Below are experts of layer 6 (counted from 0) of a mixture-of-experts language model. Rows are named router (the router's row for the expert) and show model dimensions 0-223. Each number is 500 + 40 x the weight over its row's rms, rounded and kept within 0 to 999. Numbers have three digits each.
After each expert's rows: "comes after" lists some tokens at least twice as common just before its tokens as in all text. This comes from a sample of Wikipedia text that the model never trained on. Tokens count by the router's weight.

# expert 41
router:544476484523438443509515509507483454478457403531517500464517557506519427453440482457523450560526458544446564426545466497452511522437551447531481475488560524544507578546459535527519497477521551483496529499449567559569532553518489517531493470503521567560494505532467537447479547560518467504568515554466491443578523478537546489553535466437596472510508441555533424579463451520504486492528487571494479547427537467514444440476496542425502419458534462448545513524485474484568528531539449506527509541500507543554519543547531549495481445526567544500436488557490475517430473456468507521546508551535438531491564480464473518522475467493518483538523456540499486534511542508486486530573
comes after: " |", " ", ";", "0", "1", "|"

# expert 119
router:588500472523472424498465490581615480497441534501525522451519527465475508443489526466474447564534513482472483544570570465485480445492526479511510538541457476462488451470494491469468492582525523485495540427449450453538535563557560480531526512511535529488438449520435545453469523536422450464557527477522408561511501453460582540535518496537576475464465486490474521489501558483485484463513495513542523537453477506453485480586515532487478553488534514484574554576522554499470519541546521552527499549480562457542493538494519454456591433475488554534532439491484489531470517550428487463499529509524514484532520480462546529562452516473454525482529510509494625505552557553509464479534
comes after: " |", "|", ";", ":", ",", " in"

# expert 121
router:490544497563550505590527525417479451501454553505483511460457522481499539529481526483497450496511500486479492527537525455524502489577490517516531534531466535452509499542529480487495575434496485506441545491501541481491512542554543469465515480435549498494454551524485474495443543420500586506551511490511536521497485535515464566458492492530504569552531553421512479509568582474430472489564539501505456492567543515509466517563486465438505515436505579531492487504510549550441543558489452460522462496536521525569430563484558452455499508537491520465458557496460467535461440534480441562557470490639499490492552452526550521460432549531567425428515560483436490469516467513542523507439
comes after: " of", " in", " to", ".", " with", " for"

# expert 75
router:557525561535505510454506544507539525480487513453546502457474530508455459513466534453455524457434544476486471420467500498453468502500526453522450462445448504483427483478472498566530433490563535482569506521467523582496539610518463515523469602547537513454465530540550492484528508549541477457452479525528485548564435496549498557496507486523575479465440483530478525490464432507488428517452526442495541410521507550480521563524452508519548551522501465428546528513508509492537499529572491469532537565489525541458537586534537466525418468495477546501481439539488404533454581544542497451510511511483502506524517501401517484525502433529448508491426485525559454492449555508444480552497
comes after: " ", ".", ":", ",", " (", "′"

# expert 57
router:490482551472428459549513456466516509546455479479504478521527429513448461484493421517504478507506519451546449414485509533524501471449548492469455415485533571470427407505545587530554540466471469473541451492440515589574548466536506421539509431484490522523461519527523567470489452491505501529526523484491556456573488493497474548454487413478473528503514459559502495454512442470538527437481545514466551514488513488624508452530594572496511523519567441506489496508481480543474496430555526584523515513511506523486503462498468499499496479435440453525437544531495490510525491544545465530471495537427464513493527557424426476546495502462476467510461445575528453506505556505533533519461
comes after: " was", " is", " were", " are", " be", " been"

# expert 23
router:454493510520525484497498486523494550483556452476484440504531491487465515514533489573498437561443536485486437468450541484449402445402486580527532516564434458480510444539503543429500455459510496515541411502558508499560505504536415502543431502449527471455462486529515564487591447503472511578537502509515452514464428527555486506525600498498479468552510518424502472456454474494554465466527478482526545443516539501487471447491472533464441501469428531508510520533524496542464533556428468496497555503483499512508539494490541507490477550533416579477500557560502520469424593562506495556480457520530515467516466510543535474515533519409535547476524499468438546510463509558574527528497
comes after: ",", " as", " is", " was", " and", " one"

# expert 100
router:577472529441455460422492456548538572511508511542465516523489551428416534504473517495516517411459528418502588556539507528498482487478482502541573548550463539536482586540500459523530512476484439466453513512521522460486497475502489522421491561528527538499563442464511431476475510554448506474550593543530504566464568467525479459494505496559448490487432435544496532458508547534504511481520476482449522443507453548501497484528438519562564488517536513407432491528456540459465503480500486478551474503449498495445472524504520523481537422464510472464478552544511506552487505462497465478523436518514506494517408444457429552509472487537441530464499520516487546458614539464444472475443
comes after: ",", ".", " |", " of", "-", " by"

# expert 103
router:459495522457507392509482570438520509507524505535528492546466514500502536519436484474536483445497557490521446526550418552511597532458500506455355483498406451472457550453545561514550465527528559468402529509484463521457474517464518488472464524511533516493512498495560469549495501480496557535500534510426457535519511519507469525534508482475495466497498486475502503557418439546451459472484489474481485511562490457510538498487416494573575462426481560424469510452524487516420440465507490538477482505486525448502566491544427534429492468508518500524531435552466463550537519476473517545460534452555541536565558475532468502502504529466512507586522481587477520499519452462553550493544
comes after: " C", " B", " P", " F", " G", " K"

# expert 107
router:521472516474466525485440446495486443539454478462535431543537508450538534587431515528516453509542511464515493532494437533459562498503491464483542483487499579434427569573484509475459510529469523520512477550524471527524477562500454493528521579502471520512507530446482583473569434492522484489458521508510535557453519437528506485489445499508487567504593536483518498484466420507442463497457535496513500499504473460537561604457517519510515561444500507534519511426535500522393498420512507463437569539461513520454535460498560509466551547405555496531581522541441441533526466474550439489459514483523543508473549479425502505530501537585523484515554476512469502524529456406520521481545
comes after: " R", " C", " G", " H", " D", " P"

# expert 5
router:537506450442515551464479476503484499553490527476542447497515564473547468510448476461382523536458488445470549462463512481503515511493545485578450450520485496562495524473507551476461547515491533517443500564413527442521564471568450458548394484507578567504517476536521457557572435503466546512515525572535581474452595530477531477512489491415496484459463462516492469538459461467473568490513510456453497486461454440516450531509531505456529407520528520450514442517568483451548498482504491532539515511477482528504541473420431529500547493460531520483527510549521397537462459497478457475498448525516433456532472553581542489567493486464475485565487533507464486475514452477495532464536
comes after: " |", " ", " |\n", ")", " (", ":"

# expert 89
router:544437420507551430524445455551435484518416467572483524515523499524524473469499536467523516536537470527559574513440459451471522475484449498530495500477539479533576562514472434510462553483510526469471512521494543476425556531606487530530514455381503531495524502513426443459476507504526497426514480432488482466457554491501472447505485498472591416540487474464454539492472440545467444526517487521558439525579541551527417476471468450476480526523414495528514499523462470510519480543536403443446502513587434501558489526473512509502521526485494536484483511526548436528459484478543487438457488464505519477480448441425491502478472529476497514521547463508453521425503443477523526524537
comes after: " the", " The", "The", "'s", " a", " /"

# expert 88
router:530466518406513543517496508587458510523503450476456462457521544517513500509590567563515494542471486490541516489480451510479453480570564511492515549460501528447491464542520426429534448524451552547550495435441478502433478489494494515514483457516569562467422474439547560513493479521531531444481458547511516506561479469495424511494516508531505555454532541493536432604496503492488511486506503544522517475518589446556468560500509542544506518537498462537536494521495492523505540517455487508493545461530591472425430436515477455508469511553506479452432507484482510529446606528583475563565523493538469567515475473505520519534442427440485521550461596426515485504475500488450536494529
comes after: " ", ",", " of", " for", " number", " a"

# expert 104
router:532483495527481509516506472515515501539528483476464552536495569523540548508548521503485568477553531523467544516495506499520513496472496502489540490451495507507586513514478479479489494451521489474426535471532419477461463539510482528482515467491523555500517503445473478454497429567472450538541499440477446542517508540504453577540478486534506468506513534435541537506602514449493490531488493544488484440555470541471479502447519506488479501556489502462550511439478568498463486541416497501471493460565536484500471547452502537549475462537567579575515493476463540481487571420505517491420560466578527446540468600502462460443548450582448567414393573396492499582523411530503518515487
comes after: " \"", "'s", " of", " The", " (", "-"

# expert 10
router:439483500487452458453508484550438439489476514440519502555541491460506513486497506473493499506551483538543552499545532491506464435433497527476520524534440520583573473502521506399491495461478445510502521388521483567419564465547506493468489529536458511570495438447545467581423464473492499427495527458517543496526549446562537503546445488529467511436430558521433492525444494478484513503469491519532535512519585561440504630495532483539531525474454510465495495412423566464561533505474490545540422450537456457535507584486483568527512506504522526438474503563476498528524509522515543472479538560459529501470489504479509536451547456482493494534487464433475520547493528502457487531461
comes after: " to", " and", " which", " that", " would", " they"

# expert 85
router:502507578539562508469456437558453487491450507502522547457523542529537472451518485448432447552517471520507492487514514479547467521427511469504463532434469485445478459463470499504548481565549499548490456488455492437560460535504507528539464510466546527500473396538484458550567541515476530534539522547432505504430549546550515453464466474505466477495512480434448466481551494500548525512512526541481436450441465457539416580491541504435502433461559451460517416499541463476496466528463488581515525463499503476583441471557549457533496500432381486484486548503451464520490558395529552517542472491461519569545528544539518513537533501508468533499519481546502569523474451467520516520543
comes after: "0", ")", "1", "%", "2", " —"

# expert 29
router:477504557455511549511500484536514481506521457534545494461514493416510552521496502426505452583469480482440404447473491466543478501520495579431562474489464463506477485508558483472479456433525453542458545492490510479418562509534494530490478502548515441479504540488564492448493523530417499463478439482490467558540518451427488593465506554479499441468478516477549453495534442524455532513510473525410583473513501547503469539489524520471510514568563497580496488546451488514584549505475435530539520464487546496524466499518558475536555586488511536446449480503502536591518425526493416535540497511529521532440495489529504545560519489553522502515553563457468546540480457517392442499541
comes after: " with", " of", " as", " and", ",", "."

# expert 69
router:557493502560530491475486453537487466485499544489514506552463484523497473474435464443543447517506530563475530550511463474520561447530498464520534517508552504511512475577453558444446512539560520471514568421509473501449533517450459534518495472483561559566553455534445457397475558502456389436517482519496546495494477460507555541542475469502551494534506502566487509565455522552480498469489509460503478519430491463551480434578524473540452472544550495536549530538508526455499453524479424504489519522480482539580543491557533492450418510484477565566435458481511483498458513485512533532530512496423547456549494442512416484542438472498501540557544534423533496569574454477510467575483
comes after: " ", " |", "|", "–", ";", " +"

# expert 2
router:507501470482553499468453528442520474457406577546533479448466412476550490494489526575517476468544489513515543474517494465429586484510475587543484497512447497562499478393432457512495491448434538514525486614486476507535510553543422514529566537579515517465538446528532500485424450531444526468535533483551431525470484493492510556493428458515550463468502537573494517504489500483504505531500506517509458496555477476486527588513567552497439519414497499479454530544534549544462484513503476499488525523537544477498530574477487607518544517515531492534490546493504459442514557522499470500547507528468466528544525547430545473565443450455527546561485559570514472491495520526507551510550
comes after: " ", " (", " in", "–", ",", "In"

# expert 120
router:569464567516490430460545464486508488568524538553485442504473513523483541475547475484524501520498505509559552604490539492593467472510510436488571482502554497542507536542414519408518425479509485507554496489510550476487450479482605401503520465443454545464586560446477448492494437488477513529545517428539503437502452544553497591566530506455501441467470507452562437490480483496486531500460458445541499523514474513444434473512417509421525446532497565482453487538525496521490515535503467492562497493526433510464470550445529465576458427489511527515502517529507461479488523483481479454533549498495499509571481519526469450453476501403467486482529574531501489519431490516501501462497
comes after: " |", " the", "-", "|", ":", ";"

# expert 70
router:504504438457539486486481491469520527557472552480438533481494469513452501522520519493502469466560474468505547518493517435540483557466467475525570550515477464483473545528429481493537508460490455513414509421438483508465546560538430488479508516542552548451557520458592551568490486524523478532509552451495460505527498409529467556428453536511511446464464520494523499482445528475459435471482478488472489411528521509461401463491546563467454425564504541518544495541475499514436522509483514504490478518585514491499490482476477538468574465556477511591545508508502482487489510548586479466478397476461497541519414460487466577505512458497547595474501542486491446494570420554444484532548
comes after: " ", " (", " the", "==", "===", " \""

# expert 90
router:543560568474452489614516480511479528558476458476600504524540440520485525479548526492470470505479535482549483471577509488437486456454493532436408470480544572509453475528496546513467427502450507409501453484473544511516525497519482419482479469501503522530494488488541528464518485479513454512524529440506539526570468548515452552482472452533522458436461481527535534516459493515562473442441507481510521529535470558500471455556541511562578494494553453535439527516440442440462529453500487522512437476512468499492522517547518484523486450521423527561479547508535537469456554565513459501486554512475544413571536592442436511553484429564473530488447479599515536538489489523511536537473
comes after: " was", " is", " were", " ", " are", " be"

# expert 126
router:516492464534550587475478531503532513515556497445518527404518470517568448519501497520553474455512514474566535525523432525540533561485577506453490543539503503412521562529470464488568552513501496536486446554460502539535461557532462564565537482493518461450485517478506449453533551463506493425491463511560457487461475469547453496478508528530529481493503469537501435507470449496624548478474486479489457425527495491500506535507513409469538492472532551558515559439491533541469494451488456538416494466513473453495479433594512494504507464531530519468565539491448517525457456524526516508485506431484503493530479479438485453414503348444498497468448505472537490527493555568471456445481
comes after: " F", " f", "f", "F", "^{", " fl"

# expert 49
router:546461533440455435552488461502474565494444470454516442469490517422518596569495436455493518461493559504424483497505497571502504489554514458488509504458444518449426489522489562410503453501553465487476509506527473480477473510494512484533496509552522544528524478493525500466535547521444492538497533512521549554549590444481522509553501523414500476469446558408455495465510484557475536475525482467556537467428478470450464484457514477548540441454432556501456495489541535484504455486482563468518447522446448535452486542472507514517501462455529524512451504484448421499500563418529492503471455413591598538496441570501521550538490519474428523496504572517491514533484541444564510469496
comes after: " |", "-", " by", ",", ":", " and"

# expert 61
router:468511462480527462457438497531504494554519519551436461462500452494444431521504489521524468495476453518492538553430464461500547539460551490489546556485572522457510513504450565560483450438558536474506510506458513560444501485520491478547526606461512462536555525505541471454541431507464494464521456490571607450474490533522475444416509447436473493481478454504498521503485480486490445526476548494569493472474477499481404516478552571522535489488545546532467548550518508590501435418599488582461468523475487534449553587452500552476503425504535457484562501495493476546484515548530543513488534482435443522496532531461549432450505458515452546464543522458478478477489517437484535536508
comes after: " ", " (", "19", "18", "born", "1"

# expert 78
router:441500449500520529522463508442500446504468569518554516490500432483437476519559498473471488535477395490542500457500449475472530518484455491508516555515525478462457506462508589529507559517570516459474442505479516489504546425483498536528498519446533478492565502460530412458552438486505501475539554469511492543523512502510499533485499533542491483481547456455448473538546435514478463476509437472440549424498482545504488520469585433472461466532532487480412483442528532537477454580543423452555526541559509547512480531463487448470517486443486454471477543511460503492544504537524552475488395476446547539570509557559501463486530513451506463538434492414574501518440478543562467567401
comes after: " |\n", "\n", ")", "|", ".\n", "===\n\n"

# expert 0
router:517562526457552413527525468485439490538440562464478508482525559505542505461430488468472475538491502486484534480530488488480496455553534515498499409469494444483521531484482443414551457455498444485463401488532492472543482473568492465460526539429510527572512549430524535527608490492478514478443548382485565507421463516538552592528511555441481490501486476523523537466524504507511452452522455429543503524466520538534548478515470541567544481537448510560502471504518511545471451515441494471483562477471550518547466527501569522559495485548527464533488486536446468493534515424517517413504500429486506468505426527531510520524530567473493513522447593536488496436554509481515559452490
comes after: " |", " in", " of", ",", " the", " at"